{"n_layer": 9, "d_model": 256, "n_experts": 128, "experts_per_token": 6, "activation": "swiglu", "moe_layers": [2, 3, 4, 5, 6, 7, 8], "router_score": "softmax", "normalize_top_k": false, "balance_loss": 0.00504, "init_std_router": 0.0127, "norm": "rmsnorm", "seq_len": 1024, "train_tokens": 253800000, "dataset": "wikipedia_en"}
Below are experts of layer 2 (counted from 0) of a mixture-of-experts language model. Rows are named router (the router's row for the expert), gate (a neuron's input weights, with its number), up (a neuron's input weights, with its number) and show model dimensions 0-255. Each number is 128 + 24 x the weight over its row's rms, rounded and kept within 0 to 255. Numbers have three digits each.
After each expert's rows: a language model's description of what the expert responds to. This comes from a sample of Wikipedia text that the model never trained on.

# expert 13
router:135146137093150103134149111109132108156123109170146103149135114136130100155160128118107091177148102121120139119111131118113087102109120141099086134114142140099100137095122138152147121150140151178119137154197157152156102144134134075096167174113168129120124115101142094133154125093147079121108100138109141114098159137124164129108138154160147148138099139111126144105104133144136141136133127143141173154135112168123147150136141155137172121108152159110100150110133135126131119115110144136135155121124080096142104123131159155114142158165098122106114126115129179122130087129142090163143126123140175148092141100122162139131150151147076163127155097103123143145133080148145111176128088127132114125139154160148176102113156082185127116147153157153186122154083138077099124144103148
gate0:151113130115132112163107141150126093140091114159141113104161157125164116149132096128136110116047103098097123084086126080128131120126089130145088135157093150118133118133139110143139123137160124129121135182157110092134134129126146105146125127171139152119132107127180131129077116121132135118146117137185098118151155134103169110139148160066130101129117189151115142156111100130132114116090101083126145107129164124107094134141113130112132127120166135094108112126107135122099086090144150139129182088158094112178128109121167108137147114109108123167131143129114167152135120152138065164114132149160089117084145104131133148145119146100121092131124126110108130128123129165144124141112112098157142109142107129126090173154110143145092119127145101118112144102126197119152078131110121
up0:149127114152115088140128137149133152134102135139121120132133117153160127132102167109141097134102127106167118119090146121127154108146115114134130156183128139136151143143109113116115132120149098110109127159119130112110141107091169136182095131191126171107143146150149149127107076083147135113159147109111096107109152139171097188089153126096154119127116137128147091124136078106137123101137180128136131138091146150116142155132139067146111129093148156131136131111142109089121097138155134136158112128141116069169154145144156130153143139169140103144167114102122145118128078163152118161164124110170151081100156125108146138127172152120132133138159101109108148112130119174096120142119139107187100078109117117133157153090140164128110130099135119147142113109179148155086151112165118
gate1:133115134084106086147121121113154106146169125147147117126098114152164154120135123125115103133089148145076116121161140127119106120169144122134062142138129167116111107096154135155162093121114139129084154127163149122114122154126087094121147137120131149115154152141114113136169156125170116118140151072114113107099125167151159125140156152135156097172146171147113127094141137145122115138136109125128123157123124166137141101102145140118142096090139168125115071121145057151161124144118139113166142166121098116118112145143097196114147143113109140102106161159109127139109122082174139147146153158134176115104106109120135126125160109111093117132115105118116120142140123185135130110140113125165169137131110150125113112157166155161176107129115084104097143125108197111117117096100128
up1:138119130115119088125107151100147118130149111142136106130117104119140167113110106084098097161114135155118154108161119134088106112159157135110106129167158130137109143092164159140167115106105141100079156096169146137108122148137098109150149144119150137104138112127123130125164145084136131133114149088159127118097113151138167108161156155145118137164130147139162131079095127137148104133143085133120125140096146144111118137111151134148175128109128125115132071128156085159165155137128120124115135149133121108124105160125093162121125129087127108106077129114128125149154141081154141130155197139145138123093093135144146152132193133099086120101141112146114140145148145154158100113148133140162192153097097140096074111148166149105168116139104114120128118081118175125103136087085122
Words inside section headings and note labels such as Notes, See, Results, and inner pieces of split words like retreat, Bissau, mascot.

# expert 58
router:149122148086105141126126099136122133114075106170142087095111116148121103143140140127128125157140095127141153153130112136122135096135096180117087144106136100089113139113159142110150150154141169166135150132143171164140077129076130102105170119126176088141095102156154153096111141086104106131157127088123160150084154123131136148150134154125102122157138116123140150109092130143080125093151106121099171174120136144105128156117142115165150152128124166137084119155144153128090111134089092178129117111164106131143089131155141136096145116135129149126126134115116142123114097131144112148119128158098151166109116150131158114112153156158142152114173160146167135125116083097142105159135086155167126118140156164108156125143154123165112117161112156162151114137112126117101151083133172
gate1:117134127083122138148164093117123126121111063149139120170094105107102122153171139130123097150136122144144147079129160150135132104080077119136108152137104114105121110103142122126130111148142148166133151135138137179130086147134102132045168100102147080120112117102152111135118120118119094118131106108150153094137150122130107137173144160167128126130121141099126142150118113140137152096142106115095135138093141131082173162144133105154120127124125175115104146116141153135124099107126135140130178094153128165079139139157115159084105149113139182110124139106159164091138113148141124138143108138139136163104135129148138093151126164153137131096162130149109126131120092088165172154154079143089119129151142176107104137135122152166088120166113129163129076128108113114161142134120143
up1:100185139127143097159089153109137164159127108127126112145124109146137161111129101140136126150120151132130121132126098121115123075142155150173117117090112135108143154097126111098138131118137152087129092113132109127155155078130096098127138117134123112070077156131182098145099156147129110174144110136104123101143130129157103133156124113125122121146108093126166121153131134104079166161135116159121123108108109156132131125083148098173108159113149128186101143160114102126126155091147117117129107142074144152107109098130139141160122152121105127149127143078119123140142144091140093139083166135168127170106162149112155121126153114113149091097133092107115107176096126124153130101102126162105120137129097085108138134178124154126150091118196132128116131143129135127112141118058124
gate2:142159150093090100127114122123134106099109113131085089156086132109146158160130182140087117163127123166128115087144156138112146149119094124172119120106123141152138127164143093096100102109104128178109130166127124094096117172155080106108143139119140109119121084066112104131174120145137137150133130123117175115147117107154127142107122106133133110117094129105152145130090129118093159139180130127140134124102150150150164135148155152122125098114136112151133118176124178148142143107049162125133146115125109160177109119133106127115092110139128133128141130146135166085133125098122106116076150136100161122157161120123099114146134125129105104172100164072134106173109115110130088114161135142149092143138128121090191147122125111121127110136137136111128091111159130143128121102157152
up2:109135137131120142098104111139140111171114128137186142142130076127134128111103141100134167135106126102132100099123153131133184121155136126143141133110087167122167112149121210102129126097167141123141148112121128125093119096157134112140131173075098109142150115104130179116069115103136133084111118133106144174135105148085109157119172091106137168143166077135127098103144126111099107103136150092144111122123132126134130114102137110125111176113142151162114167142115102173173106136109137104152101125139151127179127101133124082151177105110120154118147167131144136103134118122113159115124153138160150114131127162131091127135159141112137136151113191142122167133097127100154164153105132153133122182128118103110138146092141152126087139146132160117097113095124129143144138166149130
Space tokens and digits before numbers, as in "- 4:04", "a 300-year", "out of 10", plus the name Secretariat.

# expert 53
router:147129145088108148125120096134123139108072111171140089095108118153119099145140135136128122156137095128147148156133103137120139096131093180128089144105134104092114134104155142112151150161133168171132149125144172163144079130079128097101168114124178089140104104156156149099112142086101097118145131089115159145085161119139138154143127154117106127146141113120135154110094118133083120095148118114094170175117135144102133156120141115152153146134115170134086121161145152121096113130093098179139118101160110119139092135158135132100150121132131152137116121123118148119113095129146112152127125158092153167115116148123158116115147159161146152103174162143173130123117082105139112160130086150170116117140160163117157126141152124166126123159104154169157114138114123118107152081129171
gate0:164132139084122144119169087123137101129117131156133129115118153147122114153144114146137094138147062134134132117132102122114148123106130192149129131128139112072148123111152148138140144181174171181173146137133146119132081140122119108106179150098155119169120135127111119097131103073148106128133131112145142124099176163107157132129133156117112144146141144109140146109083132131125142086148136134095161158128114168091140156141164145109166129174140157157079137145131136163099120111127149161139127129161076115146101135164155127082108122147128138151125122138125129148136125145147126146103123135138128136088141132154159136099151162137111154112162121119154151083126065118142141162165096162129156105152167147129137148104170119167092130170149128146138130142078131102130159156139173
up0:171120100123166123178165104136141137131129126129147149146138148105123157115148135078140102114080079161137137078158114129099124108114124141163121145102114149121149102090097103131141153129156109122128114131162162113162112119166149130112130130072120148136116171113133152123116087129179102124116136187144106147109148175132133102139114101173125136103139124111111111138136127153137150108137117168155132125129160097134141118159151102125094158135170110140121112154109122164084115120104114122121091102165112112143122138146153146126103151141073129116164141143129148170138157099120177118105170105132081107126123083100160107104178154131096168111148146088147175103115132130177118118138126154145128155127123103120167126090111110147140155108108135137142155123113066185160110114131135
gate1:142139096089114175136163138119151143132119118122125106108094120139125126136115092160139129093115150080152107135102162128132111109089132145142114106093165114138140076114109124130154134081125166099101120119144142114150114124163131126112125135134128137110131109096139159131087144134109159109138136160116102109154149143172107100079121139163153128135109125148123164134104060172118143128150146110138159122119132154110146134144143132139088088081103141141119078113141150093127124140086139147143096070135154104150147136097127126123118143102125094166116164159085132147162139162139131113173170137165160148090095123107136132152112155153104120099120160130075115140153112111196125106102110170137156121137111122187160140119107115134091133160128091153093152130166124140138155171156148
up1:083093151105147094169138127168116138124133147136142131112130162094093172110126115144138095129112114140105104124129127110122108124148099128093146175117086208122114138126099099104128144143125106127141160133153148190103153085171089126126115104153085148110109114142094136116139076111158108101139149103131184095124140132107134147073137135142126115093192116079123139119137143119102135088134108132137159149117131103162134107153102142162109129113122127135124110110162131150148117150153131167112173089142135174170121140141138103138136128123111115119095152134161159127146150100109176127141121177117148132133128139132104124123106121124147138145133136086125126089109122151099113142171127128176120145114157112162136076117130120112172168127070110110141130158113120141124108184139099
First digits of years such as 197, 186, 191 and table row ends, plus minor cases like disability, album, and taxonomic endings like -ella.

# expert 4
router:130134152101134163126116091119132131133088116166146099125124107151125068165163124144116088175136104147118135136142118098135115091137121166147109142113160126075115137105153139104136137124122180165125156145148155154142105125094137127107164140114163120127090138137144107121111168048131082150130161088122128120117158096117134124107164143123106126123113139084137131109106142136088123136167139124112144180140124169113145176099128105137160131152120180131096106098152136116122101115113140171113137079132101099118048141144129149077166109134135142144127118120150147126136094136127127153104093135111164156126120140129131151113109154146123154146170142110118125091117081135103120152114093141150126134144135153140169145119137096192103136140153132162164090157128136085096152128115134
gate0:118128176109121118158151133111127104170097103138129139161128079133117125134150124168120129168087119153081151113147115133153094089116108124076121122110140061131103133118152118097138113143079165118106123113125125125157145158135098146107123114137139153112132086143113143134156102136158082114115152125109124123128112133126140106122182166156138125132105127150151150113153133123109094133116141155128135135129142154131099179131128098153140127120106119135121146120120080169137174091167133123129151156126134128113100161105144191069133111097114134175128097146106139134151170121190121098155127096150123104107135124164130122154163155093092125153142104148167159111152117101073150156114121130132140157136105141155118167143129145093175137132178124152109146166138180092112149133086122
up0:074100128139111130157171111130135151117137078094101145112101131105134076092142129115130110136142157139128086142132140094169147147122134141073168149187155109124117079117161097119132128140118135148154200112136122137098120119111132124115178138142144140153118134107104124102116127102130114104150151144112101102143115090174129154129142151143112118127124126106128095098069135145126131132148090157137131150089161150135142170123120121099107106164189108150134161129106089150126156127170158139132117101121136093103083101138160165102156114161099162166126138121116139125124114155138129128118159131108184109128088156110093125081125099124134117103159110117099138108144114148141121126154086195091122142123140109145127144094147123158139148130126139103163078121139094120107157146117113
gate1:114144113126126138108123136156145146123140133134113085076132081156127115122100179168088123128115123121121100120114118147125154122124103110194151109139105143159150138115127129151115151154072128140160077138104137147161106108129146132110098171152085117184082150107119168131104154148137092091138131161136162139147090125163139143172094136157124109146120140106123145134128146107130137116106133127119142142138146123123080163153168145175125147108161094128102116181121155110135111102157142124106106122143112160135176106111146138122153109117137081134117156118119092127127145149144075113160134087159110159120135091110125121131152087119171100118140154133129103119130133125129141111122133171096117175083146121123081134103113092133149073135125130121121095087123152165090168183133134
up1:127137113127147115098092105161106125157157136149133152113133108114128091110107101118110137166104092148104093159107108110155130095112129112188167146129107126136119138159133103153159138157120112115106118144108118175194145114110115119106116099173154131145112158144137048170165131101144100146114154166135132153136110103137145113141099158137121091134096137090154146138054145122133139143128146121100127117127133119147079145086130128132149151123163109117126160137114124092107110143165131094097151098121171114052109062129140156096135142112204150143071129159150118111120100148137099090175121133141146170161103136161145137136145132087125110114112133115149109140107143145105127121147115130097102121119143151108138110120113125141149128105137145120121147129129153118123126113170108
Line-start heading words and structural tokens after blank lines or ==, such as Scientific classification, Personal life, Early history, ===, table pipes.

# expert 52
router:150119150090139114120132081125125120142088105188151114120117093144122099133134131117113118171135105100135139130088132139122123079113123146103064149121165128119114110087124148114140106114152140154127121175147165168155086138087131111108177149098169143100118096132189117101161123075141073118120119133109143118089155144111156138136157168124133135141119128110153165092120121139121108129154141130118168178140109141121146116109130118135147150106119145117088148132140119140111108125093145149147142114123063122142076128168147147113149136154157167128127143100121181113136068143127106142138110138128156142131114113117160100103127163134104129117162117118149136129110086136142124181118108128175108111154148161150184152145137112164154146143146136143184140162126119128109128112120178
gate0:104165170142128146086141115116089106156143102120151110132149112134086162112099089141165108097115137130076125102088104153126157120137132106114101087131137154100122112136117143092100101126162133086191079077166152110089127127142103150149123140139134122164128173161106104089138099114101156148136147163155100135119191133127170111194113146116143129187146134125099099114140155129161127130126103110108119119140157126127145120109085130090139140102083147143130120141094152131131140106120086120132141123124107105150120123141134076135146144134100139146106135116091142123149099096132168142159157126142121127113075123116096141115081106128126133077134140115181102167125130133152159127130110091120119092153108121136110092144123150151172118095152140124142105128128145113119087140102134
up0:155078119134136134151129192105129159095094182129102143093121146124101095185109119124132157136140147143168123171147093106143127145142136119134122080114136113142160087104130144117119114144103141131129154162112141098132099108126178160084136134162113133097131123092145166109120087123153104137132144166114138167134092128104142176066112093133093136090155081166139185147088113151083121105132108127116115129144148140109130131147165161111134107137150126101107181115129097139110160140164163132137142115131112146145103131149116163164154129150133138145122134111106132121073145127107089153118128160095141137084158129155147116142135171146133121150089153140137167120092143099122135110111134133103115148065152125144148161106123093134081148146108119122135147123119142117135140126170123
gate1:163072175112135127147105130161117089152093090141163128122121134130126122127177103109122119129132117099099152120172144132105129100090153131076116093124124125108134124175134107140160090132141125128148088127157125138135134143132149147166124102105149125097168140144111149130152107122105110092138148145100094107142106139074173118103121084115177112171135135105139130109158172112140114148120111110157124145152122169099158131156162129144123123104127122138145119117140101152116166083120092113125152167137102090135137182101104145130158150117141110108146099134145118090162096166106122146162111124083079105124159146160165102128168165139111112123110099132115105169105113102095184116129152082090129103122112142148119167180104127108110132155138116140132111118151153125167129093127121
up1:160078106069096157133138142128085122142107129147100150163115144169071141111133136132094136112119126117160080094143094190135106164159140108142145110095156161145137131130158138083152146142127116145108140160104142131127108153125141152156093147141105132126105108106146132164149102136171114152109101124145145102103099138119183153104131089101164104103145087114140097075147158098127160120136136097084163165130115120132149121141155152118153123164077099106118148119143125147119180153128161114143148142127132107128123158087168110102130145106139066140158119124156130126154147095106139115166109123143141161123114070152138103171107155130143146112118139137105164144123156126112119116116143182162125122131143141130145107109110140115123127097109151115076158119146090118134159129126123
Word pieces after hyphens in compound names, such as Finn-E-notaevsky and Marin-E-pagnier, plus spaces and pipes in sports-score tables.

# expert 15
router:137131123093124122118122067113143149119072117174148102066117094152126118159132140106108145164139096145122123119133114146092119109129097175133095144092119108100104136111156165122146144135121166173150161132130171172144086115087112092082162145119160097151114115130129117119122128080109099115140139105137166133069137123133143155184139137109090139129144114114120165097105120132110125098127115120102153163113116135105132153113131137171163129148133193150091134127160136116104106109096089179139103099157108133138114133131139140109134129124129130154108148094156167128136094140139130168115105150126152168099124115150155116111130158146146159129161144156181149108131096093147112149138084147147145100151163155127130133128148124154120118149138150150150104138115125105101157086122180
gate0:135120131127091157112143126126141123137135135118134114110157139139154123123114148080137133097132106112102137148158126127131141099112117147114150083160113123133107165088130064081109113184111115132138140118104145122159121146103114132136135152135125163125076145144130150124172136106107147128153113127126140135095128155089124102106143150134103105140126140163150146118174138071153144105131172125095084121148131110180080106100116104099156136134125118115112186131081135142153163137137180159157115132144147150117117125114136118089141103125123125157109119105151098163161090157111105149177097125188137087126110131117163116150093122140107157149118073169150120145157129152109122109131108097131150095100146141165151105149150102153136125129113147159145175199068131130139122166104122
up0:158125173111178113115093112169146127154130132134164098139167075123138100096112103135122138129173152106138117124109107166126079148149161137122135133138148139154118127170104158132189133153147151111136103131101110143152121125099128105087154117121200101132123120116154161110131151149087126105160119128113104152176123140138119143153115106152085077155137101110185124090104111124111151131103089142143111093150110131142112169139166144102099099143164109150115108133143184137122106124128103117083123141142089112150130115149126142130100117156126129105116133133124132107096131132101124138100121065096117117122159120149179128131099113164115115140149116079171107148095135145124175117101143181135136165170131118113099110148149143130161122143119126159148125106160130152158138109164106
gate1:104160126168177118127125124078087151141121120113138147144111102120177145146122141141102109140125077118096091149109134107095134138130115117137138075082153104089110152147151122106114098097145124129176103111149085180117106138150119153103126135100119130143098178183082097163152084101116114082136150101143081137129118124126142119124132140122113111094169117109121124121062106139099117147155140100128142133160105145159126130113122119121125091131127140114120159094166135109157117103122135139113114137128120108105149111127115137155136116118141124153172114108148078083135089127145138145153149097086148105143115079136102083154099125178156133084117119156148162140170114093096124131124098111150154133143156163098117095127129098134154097136093105142154099152112133091102129115133103
up1:117067149114114112124123136155128136137128066117140127165120089124092163138110093132151129092137104143124113111148145130087120136101123102101133125125141092144111116132126142111161136127130134136153132118147132124158126145131143164121136117123144107148104148135140106125113114126153124108160143136142132160132124113104205126091133139131105112102148098107171134111107138118072113147089077182114110154097140150112099153160128131136125105130115089152153155128048142134128104153120100141074138106117080103136135156132118107144092099119124181069134117133126154152114128185144138126172087089117127124160177148112091120101185107107113114126125055106128124150126117138131132118122141142169121136190160133128126200147105130148133114118136143127134143103122139161122175125155119
Day-of-month numbers right after on, as in on 1 August, on 31 August, On 25 July; also commas in lists.

# expert 37
router:167144121112126138133148118108126127126099087143161100127117145128120086150167149135106132132137096106112089146132134140152120108107118147106126168108152108092112134122136155124166131160163172169141157171126151170166087174105129101069179135122154100132112113136157113124117162085114075118152096117140141132121149119099166160132124136139134116108115104097148176123105145127124107129143125120105163158121127127088124182149132132164140114123139137133088104162121162111131125116128124178105149086160107134143081147128182135082159110147165143121103151122150154129090113141147097129121118155135153158116142158146153112122174153161096151099168133118190133131131099097135106152135087135121106115156142173162142135126136124188109100138144145151178115144106121129108150109124147
gate0:079112118115144129113111132130117133168144131108131153137131112155149138100055135158150184146132127137137135121098126118173169140139133105076137130124097110158105145112073134138140183120134146149120123159114154124177094116124103133158144124116088111128136136158159113153095108136125136112150084155155142156143151105142084133117088172132098136161125053132164107148112126155124138084152113128109116181145128114143162132124151149093129138156137156135125123136149123154119107113134141137159120130127048123157144088143156103123170126162081099185140074127158168135158101148150169137129152133143102137083133114155107110103141119135150122139137148117124113131112136088144160112093128101089095096119126120141098101107148151126110106150133099094093121121098117122110151117123135
up0:132115151146171116136144169098125161089108155130151127164099117100141182140095138102127171126164067115138105102135118114130132131119130127076144092080128115115095137118107116200184119090126106169124127179152136131143137078104128140108129115097126139161106135098162148139133122136115125144152170126112157072134137117106101114075086122186149151128146137119107116142127138177168119117146096133114176124162157136167170150148095119123158125113143138164136091115079123113143139113147091148117101143126171121126089117098159118114169100136149110096143103108135120128166143154118166121128129101113098144130107144117099123118096162159126133088144118124116113156144125098097133141152111131112140087111126131147145135152157150088111175117137138111116110089133148113128134148132128
gate1:083124158111085085119137113101116156124134126112148148134137113125119090124125107108106133127108099155131110141120139141095176127140152137126143141154095152143113132134154109094115097135125103113133149098143113175144108151148150142095125137121124103123127144131127122121145129108159100136124118136122090127128158116103103123126143122084081130130170137103136113142133153079128117153141126146114141112103093092073107129133101085082152170110133132108122185129186151112082128124065159152131142120173100146103141126115076149103136180114117146099119131128174175086139130105121169116185121177162135142133093116156185117164129123091119146076109125162141131143106141138163121105109101120151084082151195123136122120126150106123105123120114096116135147166121117132135105156086135
up1:122095126127070050163089134121106132162132109109133122106132125130153084125158144128162124101176126155097102098188140186063128129170118132126123101114112124119115137159116176134134097152134116155110157103122155108121088149115124156114113122135100128117123143095146146111153166096155164103116104132105135152147124120082137117137091112084160145098131122097147157167138141111100161151095127128139119130155127108115157111142139096136141126099095111127138142128094103139121139148097120137145127083147128191153118110110127156138137121147124122115109118150157121178127124136112093142175141126153149105125110131153172170147111161129148128134119099183116164124124128132143133122154148139109057162098157118121110133139140137116086112153172143102094130157124068123130105110105131
Tokens at paragraph, list or infobox line starts and the breaks before them: field labels like State, Born, Genre, Preceded, openers like The, In.

# expert 12
router:134180138105130150129154082107124094090119154161105105108141161145138116149145134150095130167118091099141119133120121144140111111099089153145086134130155137087108115102169163151142119112129151169125129143174179147165083129136118105123126149096159111170094099132159151098152141110139089132152095105118151130081111131105147156128143166160130114139114109076119135145135110135130126077119141136128160173128107147139128145141123128145153119127140165118079148153139176108150079118104145173148111106153100131129105126107154141117138120140119146110119164104150140126141079123140125149145114136143141154130108140106148126117102126171081166092165122129135148119140071131168127183166071137145103129153139139153148134147150096151134143147151134129176108139089151084093122150122169
gate0:133130142134195107164120149129135119142162139120116113128128143113094137138141094168152108105136134159095124114122171126148115135089107087105127148100089079148153151127082165135144131121153147091135138153135086125104093097140108117121128140121132154087145133108127072110151153148161098130089116125145126109143133122121164137136143127111132121132110121110142161114130130127150130148126158131104109102119090119122149137114109239118127107151131147138126138122101133115145149109127114126138189097104149145139163142141132101097159137157085115150104116142123153123142131099158134161114116083161163152084112125141123100138147178155093135111150120109181082180107144156102119110085130082150081156124112132161193114145145101155116103121145136116171135143126131094118140114114106
up0:129124141129139120104088127152128110160126115087169141123122144095119102117151141120099098114117133122112116101169110156123117141155118119135126145142190154095114136137111073160158134165145144153140105131114131107148140146092107128119132127120138110078160113118130102159192142128094116107112082170110126116153115125109163122137134153140095119149141124098119166118109167121159156129161090090103132101122109059109130127113127112137140127126124096142091127176136123112146104094119119113082129119155093154095138156144120072127144118108176132119100126216166129106143153108152212096114162120116097097128147093143170126096139135121090084145124109123160158138115153124158096117105134125130142139145094135129089095145138145134126143153123125162077114121117133115129102140126104
gate1:140123079138158143108137142174126154141126142126134126121159159090081117155110121122149133141116106120133104149128124136109118093084130138131170165153107110131139127121160099149105122137106118107105124154095164111132133073148145111142111113157148151143107104136146102123116126143153090154113168127107106127150117133130102188185165118138117116143152129175124112103161127131103128124148141112124080112124070114118161131116088161137089081156082201104144082170123121099136144139111119133099126106093170128118092093138095105101130146122179149155141096119118109129126124107163154078136159116091101102128139100146116110102170135160086095119145143147161069132109097127113118136141139104160122133095140130108141138154111096125115143107137135128125113135095133105058131108097130
up1:112106138125119053121139169079140118132137124128127132132096112134161124086168140102134134134117143122145125133144141158162107161175142092058169121106150139138134146153129116179137137146146123092182122136126146127105092177124158147107142147126139150109166152161112087155117109110134128083101117104187150113101132157089136081112088100115120128114155127138154115157165111098171133114142100133129141090157173139111118128135145116095133116113108106167115153114103132111137133088133093151078156095129129092117136156117123160109157175120128136135085128134123130145115141084107134156128107075134131128134108083116133122131119115153112151115158146139141149137131131116090186100115124150129157161111124119108122125120147125152125144144119113125111179184129149119153132141163060
Short consonant-heavy pieces inside rare names and words after an initial letter, such as P-k-wy, ch-al-et, g-h-azal.

# expert 54
router:147119139088112141126129099131126136104075109172141085095109119159119101138143131113127121156144092126139162155123111132125127095132095179115098147106133100091114129110163145111156152159142171167133151124142170162140079136077129102107170122121178092141097093150158154102110139085100102123149138097120163152088160119136134152150141150124102123160135112125135152105094126141084115098150109120095171172120131146108128154115141111160152137134115168133085116163150145127094116137089090181129119108161105124149086133151137137100140117141133146136123133119123147121112092130137113150132121151095149160114112144128155124114149155157143150107172156148169133126114081094135112159129087149164120108138163167116158130140154121166120118157108156162154105147113118119102156083130173
gate1:146108132117127186103177105129165124150116168148137141091148136127159056139143104114122110097124055148120144123145120119136171072145104132103093147153107166117114143129149111131116129154167142130127172078092156146117107141127103108128153123136140167145112100120128155096175139068141124134117099120092116134118158132120096126076105132122141134165151169127139096145112157114145135151147148114065126146151103151112118139132154099102155167082179155112105187141118149139088107133099152148121103129117153105106107130096141142095173132117112119108141146165112140154128135139140175153150110138158150117109106152163117107091121141140080151108127116130132150099125142148125116124190085132124138127128145144143145150124104121148165117139129112139140111158115133122148129167117100
up1:141136107131130165187106131107110148106123163146115115154159184109136168131121187136155108088141114125156105154113105121098157137125130111150127142112112085149095145138143125132127101140129137118129113140100127107105101093164120128128112123156151131127139170173119134109164092145150133111113159130117098116113091121203142135090103106095085124113122151127127161122133145091139132092135105126110125133148153127122063110120105111065182132138162156168138155122103158118110114131144097106083173101140101088096164106137098145154157146126140140143142105147095082094093133115145122134139127120103091145151148068132144132105145155157144130144104114162187168121135129157096119131117121117129142116118165139114122131107141181125111155119150143149132143081102140135125101171106150
gate2:138121116165113132120135141144030145161109151133134116152126133136163113142145137155133123154090115085099138158110165152115100101132103138146141114124129140135130146091107094093116092099133128133138136116134133123142119147116110105157143099095136148098156057131158138166127092136122132133118158143176165136173124147123154156099097145105105151136150131136128148152129103130151173129122144116133140160182117123131138088093124137138157171122085116106101170139100143110121156112130117126179119109135117123134123110071098137140112155119107145098154155138152141111107131087149191145165113129100087122116133115113121147112150101144140134137127138114128151136156112123105215126102115098163141172121149128117136090171140094129128104099103187138115136160120108099157160083134138
up2:131123098132094096159157116103145119112101119129119114117098138115116174109052087109130103136133092102179130126097103088191135180110108139107189121118089112116137137144105150128134121154129142130113151140138142093069143047132099095150081127119114092112137138116106170128133080122129101147150129118119144095165139117127111132099153136105112137159114112113107133112096105118093116100134142094137125125134108134125116132151132149163125083194156146150139105114106106135126119097119133120156162091112110132189129110110079110100076096129115156158142128128129099127141125115139145147144140116098145137137127082123127132122103143127124146127137125177139164146096127055136151151104131150145095129107109144135127073108109109147135150121112110126153116117132105180152129113132140
Final digits of years after 190, 198, 201, Spanish surnames like López, Hernández, and place names in lists.

# expert 56
router:140124149085114151126119096129121129113076109171146081099104113154116102141139139116130122157145095129126152160132119137118131095136094178125092148104131103090117137106165145122150151157136169169139151129139171161141077137070131096102167116121173092145098094150160142094115140087098103124145127099125161154083155123132135150148133154123106132147135101122137153106095128143086124095146102124095172172122140146105131157122145120157155144124125170131085120159147154115094115128079098178123112109164104130140091134154143132094138115137132150128124130117123142113113095131143111150131130152096148163113118145119161118113151156158143153115172159142169132126124082092137112161123085149166125110134159166120153119141151121165117115156114156169158111145113124122105151090134176
gate0:100108132152143115137138108144141159127077153146167118119105125142083115142089148107119109159126091105161168114088133169105059097131108145120108113103109103142107135111136149125133072110144119138153108130097091154148145131115148105116131113128144115134127122110128127162095126114114132100068098121127112115114149113096092077157142133127114139133175113151142125166144134079119156143110168147059156110126087128095110099127178086123125127118124158146122149106166163150095070106130177123127131130158113120129142136137145122142112129104096114118126135142146141090129118154103131153140120129175151123096129106139173127118128102136142156097136102101111144131125130150124166140122134109115087118130142134086128165095112125121049077113113169151153075127133107154169115135162144
up0:125124087111093133145100131106130101144118089162138143151115134106132155118129182069127178161109111127128104134158124137116134194122158113128109130145142102123119122125125159134129144094157102128131139170114090150151122089104092155132142163127132077126115104154104117163118094122123116074157104143127121132118113129110133144097152137116120147058173148099109122161115128121095145148141143170103109141144116117113094121132118127121114127146093187107163113133150109150140073129105161162116164142150114146137142136102134147106127136103145168131153153103132119113122131109079156165108124102142109128157086127165109089121142131145157170121144112089149180124107139104184155133130141176147102093139129126126145165101128143090088077117075148115105092120107112127130154131131098
gate1:163131089105101125123165099073099134126146168120145145112142097127124132123107097117145112135124129094145075132130142145158135134149148110169131106086143173120166168139132090129126152140128130088133170127132125145122141128102124151163141089132111132112139104126105132137138149132140158118122113141070141139087172113107128131151159153118098152166180119142123094160154098164078109118106108114162132115139157133144151156109100157135127120136154174116116139160114117115162142064135126129129124103129204134150120097123105145144134128156038138173127146106143153134130153145138103165111158148118104105110099172132104182131134154118133131100112123138110116176128107129100107135131139151127091126144161140142170128134119158127097146105160138170119130126159072145100096103138135
up1:121140103162096123099161122130098128134157111110147097088144114084135105143136170110143116119117097115114122132071125104060113137161132111159141095087115126102155153123119127158100115089147117107091113077130136127104121138100128132154103078120084131136130146136153076120084130150148148105121132120139162198171164104148138134096109123131155135088129111141151093104131176152152125146127085129090128151145123142154139128155148133158158091110142147115152121173132091151170123125141132098142123141127132117109130138088106118138111141115141163152130175113131149131111108145133129103103120096174148100119078147102135138121152135148129141110145142154170119110162128117123115144177137146125134085158181096103141182122123107138149178109094114091156126085140086133146135118121099
Sentence-final periods, digit 6 in heights, years and tables, and capitalised prefixes such as Super or T, plus "x" in seat counts.